config.toml
n_layer = 8
d_model = 320
n_experts = 32
experts_per_token = 2
d_expert = 576
d_shared_expert = 0
activation = "squared_relu"
moe_layers = [0, 1, 2, 3, 4, 5, 6, 7]
router_score = "sigmoid"
normalize_top_k = true
routed_scale = 1.5
balance_loss = 0.000188
balance_bias = true
n_groups = 8
groups_per_token = 4
init_std_router = 0.0169
lr_router = 0.000593
vocab_size = 4096
norm = "rmsnorm"
norm_eps = 1e-06
tie_embeddings = false
optimizer = "soap_variant"
lr = 0.00268
beta1 = 0.95
beta2 = 0.95
grad_clip = 1.0
batch_tokens = 131072
seq_len = 1024
train_tokens = 932100000
steps = 7112
dataset = "wikipedia_en"
Below are experts of layer 2 (counted from 0) of a mixture-of-experts language model. Rows are named router (the router's row for the expert), up (a neuron's input weights, with its number) and show model dimensions 128-191. Each number is 128 + 24 x the weight over its row's rms, rounded and kept within 0 to 255. Numbers have three digits each.
After each expert's rows: a language model's description of what the expert responds to. This comes from a sample of Wikipedia text that the model never trained on.

# expert 8
router:059086138133091105141118156125096123130159138106149122134104133109106114125133144125138126128162159084134073115134145142102136067113145082164171132130113134145120098096096151100119123142119160
up0:047146119091133158079120111116132166136096133139112106101101131117136123123171149161139185151195129152159155127134123135137146083141123071127156106143116144140110136146120129112146144171154146
up1:123141151151111125109130146179119150121155158131134146082143147141110136088155109163137118127092135143089137178150114144083144132150151134158113157077101152123120176092099087098135116163087109
up2:198084113116140096135080111105103155118139152168122110100130124150089114111113131134095108121124111087106092139123153126144126116093099116156157127130136126135097112108126115158107084088204173
up3:096116150099118154185174143128126077113136138112109125096102111104158112128117177127140106145146114130137144108143127108138135128158109099155158161112120110089145126099156192134137163121148113
up4:129107120144128101116154125143129134119144150114122161153115111159154097137086124146085084106164104094108089107134170092119152127109099149148114143157165101098119126158097122178102137088168111
up5:142104133120117109130081132189135108107122151129137106163143159147109124163164148109119121185151133105084144123132114118133138145127109074167120130116144117108157142112123107134100132118099136
up6:148124173118092095100163146136129088143115149116162143122105168143145102100144159122101152110117130113158163146160116158152165119106097144148136141149097102159139178112111114119131145138132136
up7:158112114130078093104106126135104119123111114088132164115152108122121129157142136161143104111120154164106116174132144134158109165119094118158150105124101107123114096127121075120134115123082127
up8:154095101099109070109106126147134158127159136118152164111130143091106122119131111188126095137135162125143130116110113129118114133104110150162155145160155081102118102101127143127154156131111099
up9:153077138136136124111139095149174139152133200104156142139150167113128110118141152139090101102156123097171151112095139133122113151135141106105110142112104187134149137124088131087112102123126119
up10:151159143086163150106131158092115117182142150163123110142129103125155087161121107133166143144129079080099124158114085151159197100142135109114142116141119130151146083145096119135137132155188149
up11:104073113129123116158113101146095115180168147107106121111070127124132137116113087140090123107152150153138179085109131144151113147105133087112152123129133141151139111125093128101141171135113118
It responds to: Institutions and officials. Nouns for institutions, places and offices, whole or completed pieces: University, County, House, government, school, min-ister, g-overnor, cr-ust.

# expert 22
router:081118147135161149118116137125094117128118135105150145124161131139104145141128117130119160117143103120140149110166089125109100090113137134097111131120116129171155091108124140142187133136117124
up3:134074122164151149135131090111160113114109118069068140116166123147134116133104122166143160156151141089140088137159124139120125122086162133111114119088131117111127150112129124130141140143130134
up4:153119145178134102137145149153078098130137094174186162083106142100112139138145136097079153080102137136149098131111108171127110153110128115158146099097172110102143132087156138122120150128135094
up5:097117133149134135114115071161128126143084091131136166132083125119134136119139122181102096145144171114142174104115105090134082122107169089122147143150122164121096124109102139162155116117176131
up6:116150120156113156111170125188106106167072117147152127139110136141171142130121144107155120104139124097150111138102123145091144128130156113100130128149108107121148126158129168118124130153134127
up7:188158158145140098118125158091094167134110109133125112143100157166084129143144121138139112143108139137145129101110103059116168101140139154155109137108139161149117111107161115151128141137149143
up8:109167093138127123129126149118122101147140143139156091178135114141092117139099141123108139149140117144097106137156155109111108096091090124113103128112134115132154122132110135150126121087170135
up9:110154143082155112094114110128114094144163110094134131102117073119104126136091146152095130102113108109142127148123171130153097130097091140132137155146104146129154112114149134106098127135100142
up10:134125147146112163104147136087102124127152105162139128108086160198158086108164153147118111116126148125143144068133110085147110110120129126122121146132152120117138158144116109104099091132125118
up11:167137115135090146130151169165163156136124139101104122100149107156115131147097170144115163144132109108139138117150136145090155111122118139094100074135126143123149121083136144137157167125140151
up12:141106117147156146123151111162122088127100119088175103140095125133159134091118129136121113117126154104145156150101173113113160147080142109133072094139137156141118125153163147166134114067167124
up13:095143112109135141134111114118116118137148045086132132177128159127143118141166097104100133123152091116158164144147121111075117109082137158128138141113129146173100112148106133086118136160165109
up14:107130136081166131096171168118092150117157124104128104160110137130122119141140141102126161151149108125120138112171142133175133109141104136116123114121142106111163116099111118145178133117089107
It responds to: Word-initial consonant pieces. Opening letters and prefixes of words split by the tokenizer, like t, cont, int, ext, f, and year digits such as 1 in 1881.

# expert 2
router:175090158113197122144128097124093127133156187151138083132131126127143117110128149138126121142138113160095143146092117109120109099135158134091146107124132157096072158118126123129112145127149140
up0:136143135134124158121133126096121131141139127165109139117133109163156126122131168125131123106091142108099130147103090122103144149118103117150138154196104143137143102090093153102077146190090141
up1:107126164129152142092146172073101130077141140148135155129133120093145083146147094135149134136170139158112087148118072142160127063082132155119117117128098156109196085103140105129128134147151181
up2:147122145139112088159103125100123132162166133112128106112115170111101148113112160106113134147146113098100126137146156125142121149106156120135141138146104097102134107112134150125129133136135133
up3:168172170136095078133107133105095130130151153127145171137166110110148137143129139128134139129172099202118106153117121155152087141116122079136137132116118128138098154164155124173116149156086118
up4:130128116155131105105129118114105107113099099154136129116132121116135122118177136117111116146138116092116113078104157139142163112145116110142130145107100168171134110195174146170098120101126160
up5:125122110089124102138139112130113088072150128169107144172102091125064129079148132141132166160170145097109120146107128119122124162156104145153142135144094145095112137136117148158106131118189136
up6:155111133155116113148084105158106128138131132107167150109121125145115149110155093136167137100137092121114103131109118136112136104125181175097157120153178117099129178155164126148085095145180114
up7:157101072107157121127167109126132178145124133147176122161130111082146090131152134178135108120105126138075128129082140118104151128114179129096108063139119122119123113141144120125132123160140153
up8:113127087116130142133123148151133119107153123136151116122152118102147116087094138122127154154135144115105138142137127128135097141172135097129085102133130158150154113161143161158161123128135108
up9:127158102075160130141144121139069139101124144104118120118135135121130094157110139126132126131082154163148131116105131120114118117124131138115187096134110101105127111140142189080102109092146146
up10:149144119120174128123087191167114129101114146104161111095136139095122120123172130111142104158147181103125154122129143127140122146094183116112128143143134099143108127113170159104107130130140138
up11:122164164111126146121115114125150107190147097173089107161095186150141147058165138123133158103127103100119105180129156112104099103179133149106166131136129119134085159139105099144187137142113105
It responds to: Measurement units, m-words. Unit abbreviations in infobox and climate data (m, km, ft, mm, °), plus word pieces after M or m like m-all, M-ap.

# expert 25
router:096104162138179120144098156106119130121145119118142140136162105095113138135123115124146146092146100111148104108128132082120108106140154148132070110142096138129142104098100190112128135127111104
up3:145119098157143130139111128150121122095095115170124096113156113165102109126113124124162110131103122126097120117155162136109079146093156116126152064165112155121090132130098130131117090099133148
up4:082082149117108129122140123135126155099104099101104123117132112088103121131169140123112104113111088136119088072117101132168134121103127196115120115146118122114159159144152145140110125126113133
up5:146119110111143188127117132097155148073102123110149133134127118090134173128124144135113123086184152146188170095122157127149113163126108103133104171119111137145105165096100146116145126126145111
up6:100159093119110168112105119158137120109163148135103187122130111114089104160115138113084063116127125097146143077134134140153108136100109098146125106157188144126124151140103128100143141154139124
up7:132109142131110111139144114104124161152161121136110130161152136131110114114168102159099148104139099165149116116107130137134144126142098135137105138107082140115128140133149127112073127138098125
up8:143170179139131129175100091090088121082141149136148090116125123120139094094095118102121139110125145124178122128101160115146128138143127146096127120143113114088141092149056144067115152151103143
up9:153134110111153138131142127130109148091154143150192120126144158160111100146130115136171185160184109131166095111134107137116113079149142113139132108149159146079104143093128142146130102145126116
up10:127108129155146154130088124105146154102131157140141137119086130144106119101110123145112135132110101095101095130096098103113100165137136140129170111129124143154098124077161156130118114131163113
up11:111166125133093103155121119156139119117154133108173162079162125167117125132130142124113161140124149104170075123117137143117110133157167130140123108109119113115128074111158134103127144147156124
up12:105104110069153125145158117101125079138111130160100139124146117139159123134143073106163114121120100168114092160150096120108142146154131097130137137113153099081143180161113044141130141101143099
up13:097082166147109154150129104144122136136145152137172163124123134155113136150107136175137153176144111107156110132087064122082115135127103109127140143122127109086126134174109133088131138151152119
up14:127122122142130106147109131133130117134092169133115135139168147114117108133094149078116156147109143155142128154095116140161101118150103104132126124138115119117158133142172114090136112082123140
It responds to: Capital initial letters. Single capital or consonant letters beginning names or sentences after line breaks, dashes or pipes, like G, K, M, D, and k/g inside names.

# expert 3
router:147150145130116193150125146118130132147138120111150148159156136137134112114156116134162216158147148087130158133142106099109124115082137117151092123120132113156105138106147141119098116111145142
up3:151111115128146101110122136142167155133154150133120110141152129146083082146113100098154093133115117140131159112150127145126099143151151106102125117076185184167084154137079093148121148111098108
up4:155118109116065175128129146141134116153158140165163180129182085104128123142107143106133103128139114106079142142131114121099101162126150136131106144125132116130171107126117148116109106119129148
up5:157097094118158129107148131106162149083152168120148097108077144107143166138150096110099107130114108123133152128180128098134113112110141082153106114118098141117142127106137156133112080153110143
up6:142131135135128133159150140118114134096092097098129144111139115103095083140117118108111130102117161120166152126143087182128097131131118132119116074119123099075162137106129117113093122128130151
up7:174112156131103144126123124121158106136156097121122127136122113098122136121113164132100162128099169137162103137149178115116108178113099120096163149136137164140141137123126146125125151155137150
up8:145136119104153129149120142135139108139166141136160104140153110169158168078162134130148132133123133091084110114135149144109131097159121086155138163128107145124123123134122127071155130144137139
up9:147136148153090114138140123144088139138076140122127152147130108148074099101154104156117095123091157108128116115198148170096147084148134140163095136105123083139112131142157141181116138134101128
up10:107088130173095112145127154158147121118117117107172171162116141127088133097155128127091141074101099123127133145134153095097125127121095128119102132130142131155133138092161151137139128140129119
up11:089094134121146134130062106121190120146113095132151170109144060121088140122129124135140122110059107112117126085130153069080123137120120122122143131100101104149137135098101150096130100112156136
up12:140100108132087092109131118137177105127147115111122090110106160153119142098114152108104114128078130110130122126118128150106114128136163117144101144121119138109130133147148116172103102139118114
up13:121123196134121122141179132151088150149135143056122111092137156139125117155114104155122141153110128164155126096124128143119148149152098144160070131128124113184151109136155144120126101088121089
up14:163117076162165134136120061130135115146127190083155084115150121112104109171147126124123110122125141112195126099140136143061095155122100102156120098135110113112138105127123095108134131150121132
It responds to: Space before capitals. Bare spaces and single letters right after a word, often opening a capitalised name or a new line: Stella 34, Ramesh, Lord Seeker.

# expert 13
router:134137135121135128136132141106110143111140134140132124142111153132136143100127156163185205116110134136134123093122141050092116124147145112129111121078129185149133126141145154107134112094142142
up0:094159118078123123116085136131122116181193129071135112142151091123116148145129139127136125130115105126129126111114164086134189137086092159151104115137113108130155136144066121089080100122103140
up1:085083117117121128143138111124143101142120105140097149133097098123171172160148100117157092124134100152132135127161150149122161139149084144100112143113152130134157123086143092085100090120135122
up2:137112095108105143137098117130114152112092115162148113079125147126126166137155111148138133142147147126119099150087104144128122153131171100153170105132117138104143110127129142152157112144188092
up3:146099098097138111112128109142152117102150161187175099115129104102130111122169135164131116113152198149106126191093119109130091127146144105137136120113088133113114152091129142088129132108125166
up4:120134132153107148112121124156122207149141120121153122156187117138103167124141141138145141143189137144072093079128106083133125116103128139145134101116127133129098129100149136156142130059070130
up5:132109110105058124109110062127048139156142156172130136095126126116123131126138131124130143121162110135127124137144093094136148098129144129168138127112115107081149138116179134134120136124127159
up6:130117076136126030158126079140149119146123117149134134158110105126154119139146127139120131132124152152111124122135153123097138085118160154151121128124093155137107044124108166137172163111143119
up7:161155128086132133093108141130133099164095150120174148087101197135145126141132120130140138131142090154159109118146152126123129087180120144109117134091139103138141173177127146120135125124139099
up8:135141121148125139144123134144102139123150158147163120172141106153104156119170150127127145119161139134105095134140156129092074174120144154091152145109176123124126111117119157182143115122167165
up9:141168083123083143138116118126135107119147121142098149145090100145159172149111135109143106093113167115137105133158148140119142116130139141170121184155136128071136120145155124069088092143138142
up10:116159173137122132175127122057155127162163172144138122177163158141109153098115164129103126114150114153114149128095145087084111064097123090135119187148150113098178105129131120116105111160152097
up11:141168140130111164097122152101156132142086124163138151099126145128119148078110130129114139164176167103155140116079139082100166123116199108120107124136121098088098142144119169149137118106145122
It responds to: Sentence-start pronouns, name beginnings. Subject pronouns He, She, I, They at sentence starts, and opening pieces of proper nouns after a space, such as El, Col, Th.

# expert 4
router:089120142133138156141121123114104117112171127111129116161156091141154143089124166170094126151145134066158110104147143080119127119106141136091146117117104123117106143132129138128150083111135131
up3:164175143126121136147147094103084168152137133135133117150099161090071128088129096178109112120159105134102168100134171110140132108104144133115130093129120074148139125150149089166122124150110105
up4:112154154154143117134131115077152163106145135098096112130119123134136122114135117122136162117110142146126109115146101159175113150137139153116107151117137168103118166081119119103079122148104127
up5:166124148119093147133165111127140174115130083144105148141153120130154128136115131128138128161160153142110117158143128126101095065146127115146139092142107107141075115131150122149128072099118118
up6:093153106139150133119073145101120137166151095154131115137125143142109133128120129105109131144104129135112134129127125152105110061126141121118163144076127146117122140138160099119136117131130116
up7:124148127137153113134128115088083114140127131129123154172119130130160166106105138172146140117165116126109107127131102129126185167115123129112123129131137130134131090087131133117165174137142132
up8:107131091124100125148129139137154095074129127090133107159100079090161136131143169139109105101136123120157116100149107107133142130106101118144160169140173147118118086139124168100096085172148122
up9:180135142122126142139175151121145096194126102115111092133135149093103141088101153115114128133104081058137098152122114114154149113106120142137143094077124123100142114133102130158113150124149122
up10:126107094141129182119150128118121143166138122126152129144129132155111134140132084115158088158119149099161127127145145135109114134113135141127092094120091118112126128132126123141101107132143139
up11:153152150097151158125162147145153129117136122124095118171113134091115150101131115129138164140152120147147091102077110139123104143133125136109153159124131094065096100157127094128131127125106146
up12:134167105137111126165110120091113067129139128130129109112146118150161142158108181106181104096132137176120123156116124148129171155118114116118160121135124124122094086111101149125105144064116118
up13:155126095149086160131144036110153143145129144139127141128105081119110118091118154149106115108164144096142140084127120089138112130152157124097121124116158129143092157166179121120137144128163124
up14:164167122132142129138161113150088111145161153131158169157112130125151165097080184150149124144085117132143126121149120136127129082100111153163100115125158132079125115159140113126115100141108129
It responds to: Section heading markers. Wiki heading equals signs around section titles like ==Awards==, and first word-pieces starting a paragraph or line, such as The, St, F.

# expert 24
router:177129139128155117126121112119093126106145167123146132138139131150127092134088130120173166140156152126122163110114127124102092130096141128147100127100106129138134114164139123140126159117097146
up3:140153127144138138147121113073142134090153133120144138142126165134141137116120118083087167091183149099094108142156106110105106089156098120139151088087095076130122110154119140122114111085136156
up4:152153113120132131133163120092163148078108151118144150133139119105108156126115118143129109141135120130134142155084131109112119086131101109133172131129081116166105117145134168126072121165136158
up5:113122135105134121106114163126124104105144120096109136141138171112142077119151123133158167108109144120104103149138121104105129135165106164164115158149138126114145085106129177111123113130102134
up6:126146128123086131085088151081132180112115089152127138122122098157081126122092109100145113146126158160172095121123087142149143101102114126179115078093114156139144132136159086141116132146132132
up7:124177128166112121094121136156103132137099125135186131128135143151127100137117123126142091118152177138142128175127086100140138090143123135156104143089117141116101169163104120129135150105099079
up8:138118113170155155134141158079147128117120150155141138147123080127105108108122142116134121139118123148090129169139166109115128139108117138106098155141120135167147126145116175085151129113168116
up9:121178095155101111063130127125128112139168148145148108100096173132139110124139141137101152105143175152168137090091113087135122129132142145152141118127124105139161162100109120197124118116129137
up10:139159152112125123162125110124111124151112083142115123108103093110080102142096127110156110140117119141145129121102088151089095134164125136071152101108138128118146126136089134141126124116114116
up11:175120118130105123137144099129135139122124132073146068110141133098144182132142120100177128149124097137134152153147106141110119155132129121144157110138107100156134120139161142111092138167110116
up12:152139136113165157087124096192110136092157100136111143116167130125125097102129138117124148113129125093124107115151130165107154110107165094132106106116128079145093131101132133139181097105115124
up13:139114136091116130195113125087150116141125104111128095126134147178127096099137099114151139158154148120111111095124148086127107152115139135152176120146128129106145140091143123124179167113146122
up14:111093116127108133125122121157077151104164135139118160144110139104137094112111140134092132111129114110147149096116151135150126135096120144114136120171111142102114121118161128143122134150114078
It responds to: Word-initial letter pieces. Short opening pieces of words after a space, such as f, p, th, kn, se, em, later completed by the next token.

# expert 12
router:169086100144126139115129123106138109123137116106120080143197094116167143133153133124115100115143193126109128103150091101112094100112152142113122148112110150161143158113153118130139177178153147
up3:115133108121121112145116134132109158112152067162102101142115112158126159117136114135084156151115139152138131114122079099128116141136115150113128130127155158172127100100112105135172137149109172
up4:126110093134151161104143088177149110155114195097158142168125081080152077154139153166122141140123115121108120135129113144125095115096101128157147090114113137112138163184103103140145151111129158
up5:142102146089124112140067114106158143136121097123126091101115147158106132123127127123090106119124143130133124106135120124132142106122137149140136120150115119136104125119085160118131107131103099
up6:187073137119131141139099170133131185137104154109143116076151137122141128128157143153087123146125157147098131116151190117142094137136178186127144144085143146126162122099140162101100171165101143
up7:127122150117121163116097123166108118127080089111134122140141120172194123071162124133110121071132137127178144129138101095120111117122125128161141106128075086130137141124078123163115103136124117
up8:112166137149138133129134127137097119147125151139171135127169124093166128117105135138110137136104183149107121155116126127136105104130133153117092135102097121108153153120145142127116152163123138
up9:114143053120160121113127174122124079148173122114150114139146137130146110098142154080114143131095071114123160124108143165101093129134109131162165130122129132151118153180148162160134107143133150
up10:092162163143165117173145114133172144150129137121129150088115069114147099152108145080126131078154146139094132098150126125112160126160146107112137148134147107136088110121143156125142109186131120
up11:160166149139158083123132132130108101134122174090133124123131143139149140142136112135162114116101114154136156115116134134137126080112163107100132133146115142146147169131088115120172155146124127
up12:156134121122153164153113142134119117126099133144134076121112162142140109129106105113129124090155138109158111097128132145138158125133151107147154105096137125166120124079112101076128145152133197
up13:150096156155100117160115125124116143140142110147145133078139126107148121157175144163132145156148116153081118114113121128138168106084106088136112125102149144152131160155115140149130127119116114
up14:141137090110141123135137150124136158162127101119140130148148181155124157141129160073112110144096132137075167077163171123106124105107120142085173115123082112152127123150127131087120122137128108
It responds to: Letters in acronyms, names. Capital letters inside acronyms such as SPD, SPL, GBR, and odd consonant pieces inside foreign names or words like puzzles.

# expert 10
router:124088170133140156144139110114137154142134166099118100174122126147122108176111147163083164127142155173157130133151170145137106144113139134116115118125082163147115116189109092127113116158151133
up3:136150129122115121130150126158109157093085146158198145136096114132109162110107140126141127131129177161152131111128154138111122104107137162115083105110141083132080127105148141146137139134116137
up4:117115122120119137148144085142133154071140114104123144104118128138152154152155106125120094118107151136128153110113110135117097108091099089148142109130141148156151176090121104147124099136120148
up5:118130113103086112116093167113123134085089110118102122116132160156128096091150111187120162142150124141107110112131171135101102164127120157111142089157134090137070133143118132100143111098079118
up6:054104141141106116150141159131100114137132174128121147133121152134159125150121153092110164143131151143170179157088129144134111061120094103106117126129142167113100127114102078140099118204153104
up7:134132104163090146131115106170158101113092115159139142107138119114121098099146144154117134150105133149144158119146124122108103138109149102153107066134089117131113168121146162130138129138128139
up8:184146153122103147085113152137146148123138133151118112124125119166117133169103136162082149135172151162180143119123064138130121089145098125166133158122115094125119059096118165139139140151137113
up9:117152132145167151167153115102147171129115126139107129137135128091194144131126124098133130148101158113118118136101137147075097127083133130121091117086146130080163137121118148153121140157175138
up10:092115119090169161101131097107142138101127092104098131125090118093174074139141154134108128118160150107106122131124102133136149096142119158144139113136101118149119137124090168124129154116147125
up11:175154125123103108119135128085104154118092131115125139152084127120119171149112140105139121134139145088142150150129086093108162180094151102122151124123106122123162127107138125134146158139141105
up12:155136155137100111122133139096134159143153149124116152167124139163134146116126110139145107129137126145184161124107162145157148162137166071106073109144160130160088146128144098133118154130124118
up13:162101091126154130183154124137137121128144144099105120137122078147128110159132143145121108161129132163086098162093123102159145110124140121138123133124108113135154099157134093109099148155136155
up14:127153156132097107145147124107119067124153155153127126121163141165121155140111154125118081139136109132129146132092103105104152079139138115161138114125060135115171124148087165121158068129101119
It responds to: Name-ending syllables. Middle or final word pieces of names and words, like an, er, us, ia, ars, as in Sudarshan, Andersen, Canaria.

# expert 19
router:168103134096194140106123140106139121110173140113149190131115133112145135135067119134116113108161179125159117126140137099101136150116169090173108147106121161108137148153166143064131112136112140
up3:143128083109176161086155137131100127101086129100120127121136115155180160149103097127178123121063118143131163143122107115078141125161165135147113106119154123096100149164094124183166102147075136
up4:161109104118138161115100116159145121174115116128105157112149131150096121120162169155173128161095132151114110139152138142091149172143135120123135142142068126136108087123153084106126112090173165
up5:133083111148158087079161115113109150099114117144130127102117125147123152113110171120123104163167117160113100119114116108081067131106146076147082121120114155099127142107137164107102129132141133
up6:129099115119119151115108133115104141128133147071173126131153063126144087176134144180150102121095161116151114152140086128130136140137121120135141105134155082134106117106132110159126179146134133
up7:164118075126112073121136112187127136085097120096137149138091166123122127107097148096097136137149141132130115091164133119138153164137167153129134110133141140099144167108109120117108098124158126
up8:183120148088117128104121117088128127135135137111102134141148131107118139135158117096125080154134096123137116115174118111145101167117130103136138106121128110089136154101108159110137155112118147
up9:164112142126136134106136119135109113139130103147175133105125167113125134129133092134068135144133114126143068119099130088137140145120135089127130151074146114096086138147102109131105114104144169
up10:138144151123098127139113112124173166158093156142187163165147141155136148128091148110159122107157081072191123130128126126106128139141147103123163118109110107110119181132166122111146097121122126
up11:121091131116137067105150138098166106114137154144105163115141124105148160116121146124104137126078151127134136101136177149108130125130157097129110151129124133108114132145123139108102117159156222
up12:144125115085117135140151131137119070150123127134131128110144158097149166128174094100155131102118135153093140109117164140131085133156154153155152074141099115106156164112155121130133173090137134
up13:098179102138151161128138096138101175151123146119111132131077101124152130093186127133139156181127147131103168109136133141097105124111124056127142103141120116125131136174116132111138107094083098
up14:153152147138140153137120078142130144136128102108177139162115080119106076135075147074160077146160187122181124155138135157101107098101164136119142138106112133123146123116145067057130124161117115
It responds to: Foreign and non-ASCII pieces. Vowel pieces and UTF-8 byte fragments inside foreign names and CJK text, like Espejo, Heilige, Chinese characters, and off in playoffs.

# expert 7
router:105149147094087117111104171116134119132144137099121153126119134109154087063176141128128109137123161114155092099109130154078120128105139140111085138108091157079124115166162115124151163121153146
up3:129109147162136106107114095083167115115095131119122156142131054137145138109117158142149133151121136088124119158144143122114137105144151078115099144109129137123113102133089132082140131153159120
up4:132074103120116167115149082141145124192114139097136153142152115162114105140151134126159166126143114084114073094185100129123122147106114110121116100182094137120121160109157093143123101114147077
up5:169159155150130155123075160137121151142133078130126133135128097151075129119126157120158172105140165139133107107105122120137150132156122104127127106165128112101136129125114162132140098105168166
up6:145143123101146162171151115143139114166152096131151153091126115155121101101127122125090116098101084131105136143121121126166102162123133097154170168162113177152142107114106115114144090128130127
up7:104107116066109104136127155165132154132143111115152147142111144113130120115090128162143124109171138129186161105159146149134161122086117110108130114111126098117097151148143087108108119123134096
up8:095123161116144089149147120139142171099147111149132120115116129107144118069136111130115194095135176085123138078142142125100150121109133056117077160108106126142164128151124098110128172119155113
up9:107125150123139124118107150114133158141117135130161173182109104090115119097125105105077157104086106097168117113124149115101142143135129128124161146089136122105092127120128119094154181125165111
up10:154086091162104091145152125154098166095148112121125137206129136120107102172135118122085103121126081098107127125141119110121160148165117112134113110112129149133143115157147067164126134098142118
up11:140137095101126117086083124160091150166150147129115125132120098121134145189101142137143146126101090087135142144106110100138141135117158128118167104129114195119102143169134130119140162132180154
up12:117122137125102102083106108110100136111123101117160115137115154111131115128152116118175108101144120143157133106140139129125058128152131142083120137119124128152169137127105098110134115169087090
up13:139164117159101161103170128117091114115115115155112186135117113102088128156091163161138131095147081119146130140097137135199158099136113180117104156140120137124126153130145140130119079104148123
up14:128134080152111172108147104161110143068120139154118148121109115135145126147114138151144089111135131108117132090134099082095095139130148159154140094132121152132135093149118097072146128153121105
It responds to: Function words, adverb endings. Verbs and connectives in running prose like was, are, has, also, to, that, but, plus -ly adverb endings such as actually, generally.

# expert 31
router:141131124151150141178129113093128072122116132127163128151109116090132056093109082148154148140169143149167130133120106153137128117109138123123126123122094083154112110130128109070127153105134084
up0:134105152119104140125127095108124131114116093118168121124134156120119108121149125149112088157135103158105138152117148140087122128106138146106123154149144116094140139111133085157111116117082152
up1:100158115144138178125122151173103133094126109092146110135169155112115142134116104152145125104116142137159121136155115099189138085131127142143091129126156108137146111115132132129139137147131132
up2:143109131112108150089129137134140091123118164119158092114125108150080116103121122130146092119126142196115095102169120101125130132110138136124108136145132147102140112137113105137155134110134180
up3:163150096135134147103131129120146091119120165094145126115093140171105145096127130139140154163145123130100103142120103123137152161105133133113116145090113145149133109152138131143111151121098106
up4:106129115093108102150137079124162122153085131133138164100127091169110113141120131143124140095130148162132103119122132153101116103133116152119147148132093131165081131123114123143171099118129125
up5:144117115142162138120140142135171147170150082150159106145146165124151135135110113142134130110113140142115123136098108096140131137091125163114107117133143096122114137127107087148098144157157131
up6:142107148080154151106122109121165168118116120122114118080117137075123102102140117117145096132116101137107137142141143118096142166130126141092110116129148164141142120147128153138182106112111161
up7:135129117152143111145091097152104139119145176157126083136116111145129128177105117097113137138159105130100126107149139119143137149130105125128148178103112145181083111145180097162122138065132087
up8:103105129176178157087102146163105174116158144112084130095113098144158118100148106178091154116091135148125132106119139123114121170105170115095099102108133107135149117107099113127119116108125193
up9:127144128141124137152127106096103143147098143147191121127125124104111140122118147114103122188150129122105099105102126101130123105137116068125109115123151162150160101110115081130114141129131106
up10:139120151152162177095157127070115120119119146132108185166128104170091148145111110127153139126139164132157132080086136108061179099137153096125189124086125124174114155093127132075105128159108161
up11:169096112105075140131161138093135124158140131141121120173130144126117134089160112137175126106119131124130147081104143137135105136121134132128158157092126104128123141123155133130119099106143132
It responds to: Commas and conjunctions. Commas, and, or, of, ampersands and hyphens joining list items or phrases in prose and tables, such as industrial, minerals and anti-foreign.

# expert 15
router:125132175139139129132092097099116115098129118093125135131125111077150075138155119151136134148120183188157110111126116175112114115149119144123101128093083107162122159167113158108165117140154132
up0:180098181078180099082127143112134121155189150131132136120108095123125106139130129129148131117091139104131096072094122160095134144116141119123114126136106158132159126121100093165114129105154092
up1:127107112142132112083143139130100124113113097121076139150128096143122162092132129110115131104120109130138119070127153112130133145097124139111101092106113113135145139133146123120151077108090119
up2:167113166121126104116142122125130089121139146156133158136089109087115118158151119141160118129118118136105100094142152116112096076095133126142102129101130131113124104114138164121183136164146157
up3:147167142101143131150168111171161130153114116064106090123068091095129113157155089121148123125119134105130126086135105134096112131120150152159124116143136117142123125160135149098129122121126117
up4:141119139111172125130157074127112086127135154130153143130122119156128119151111127137141142172150103111107130161160137146143131146142130159122083111154096102119127137111131155102139102133162140
up5:073108132134119086164158148161086167109075159098145156119145095159120142081121139142131099145098139161140156087143176125117095143099150123120168133151107133128162121117139156149138092101112139
up6:123097133109112096083147119135143166099106172140136129124124121085100106132117154178141168098066087152107110163136133148167138122151150079157123098126074094129132112125091130141124130172103176
up7:112120167136115116112083115126140114112079129105076160137130146139133086134111105168140107096145156158146136112130146126136102113065125128158096092119128101145176127115135119079132162141124150
up8:134126145162131115132115161130111152127144155124158108082134104088128124148139132137152096130125117101112129159149078166111123085104114107149102168102117127182158179123129100085138141137128150
up9:131124120135103130119131119151161107135197114122116126161187101079155128096119128154156141115093106086140155120124107142163144129172158114136124148153087138134140155139144152157140108113108129
up10:149128127172126112108116172124045141110148141132118150102114122092138139125165064152116142139118126136165081108110123108101144111140127147108171097116130124097155181160105122135158123151127148
up11:155178125183135116122145106132140110057073111085170144160125201108181133118101145138122131121161155114138109113130108119143072152150096133103119120120144157119160139149160165106138126136117134
It responds to: Parentheses and math symbols. Opening parentheses after names or teams, as in (Labour), (2 seats), plus %, slash, equals, $, ^{ and LaTeX backslashes.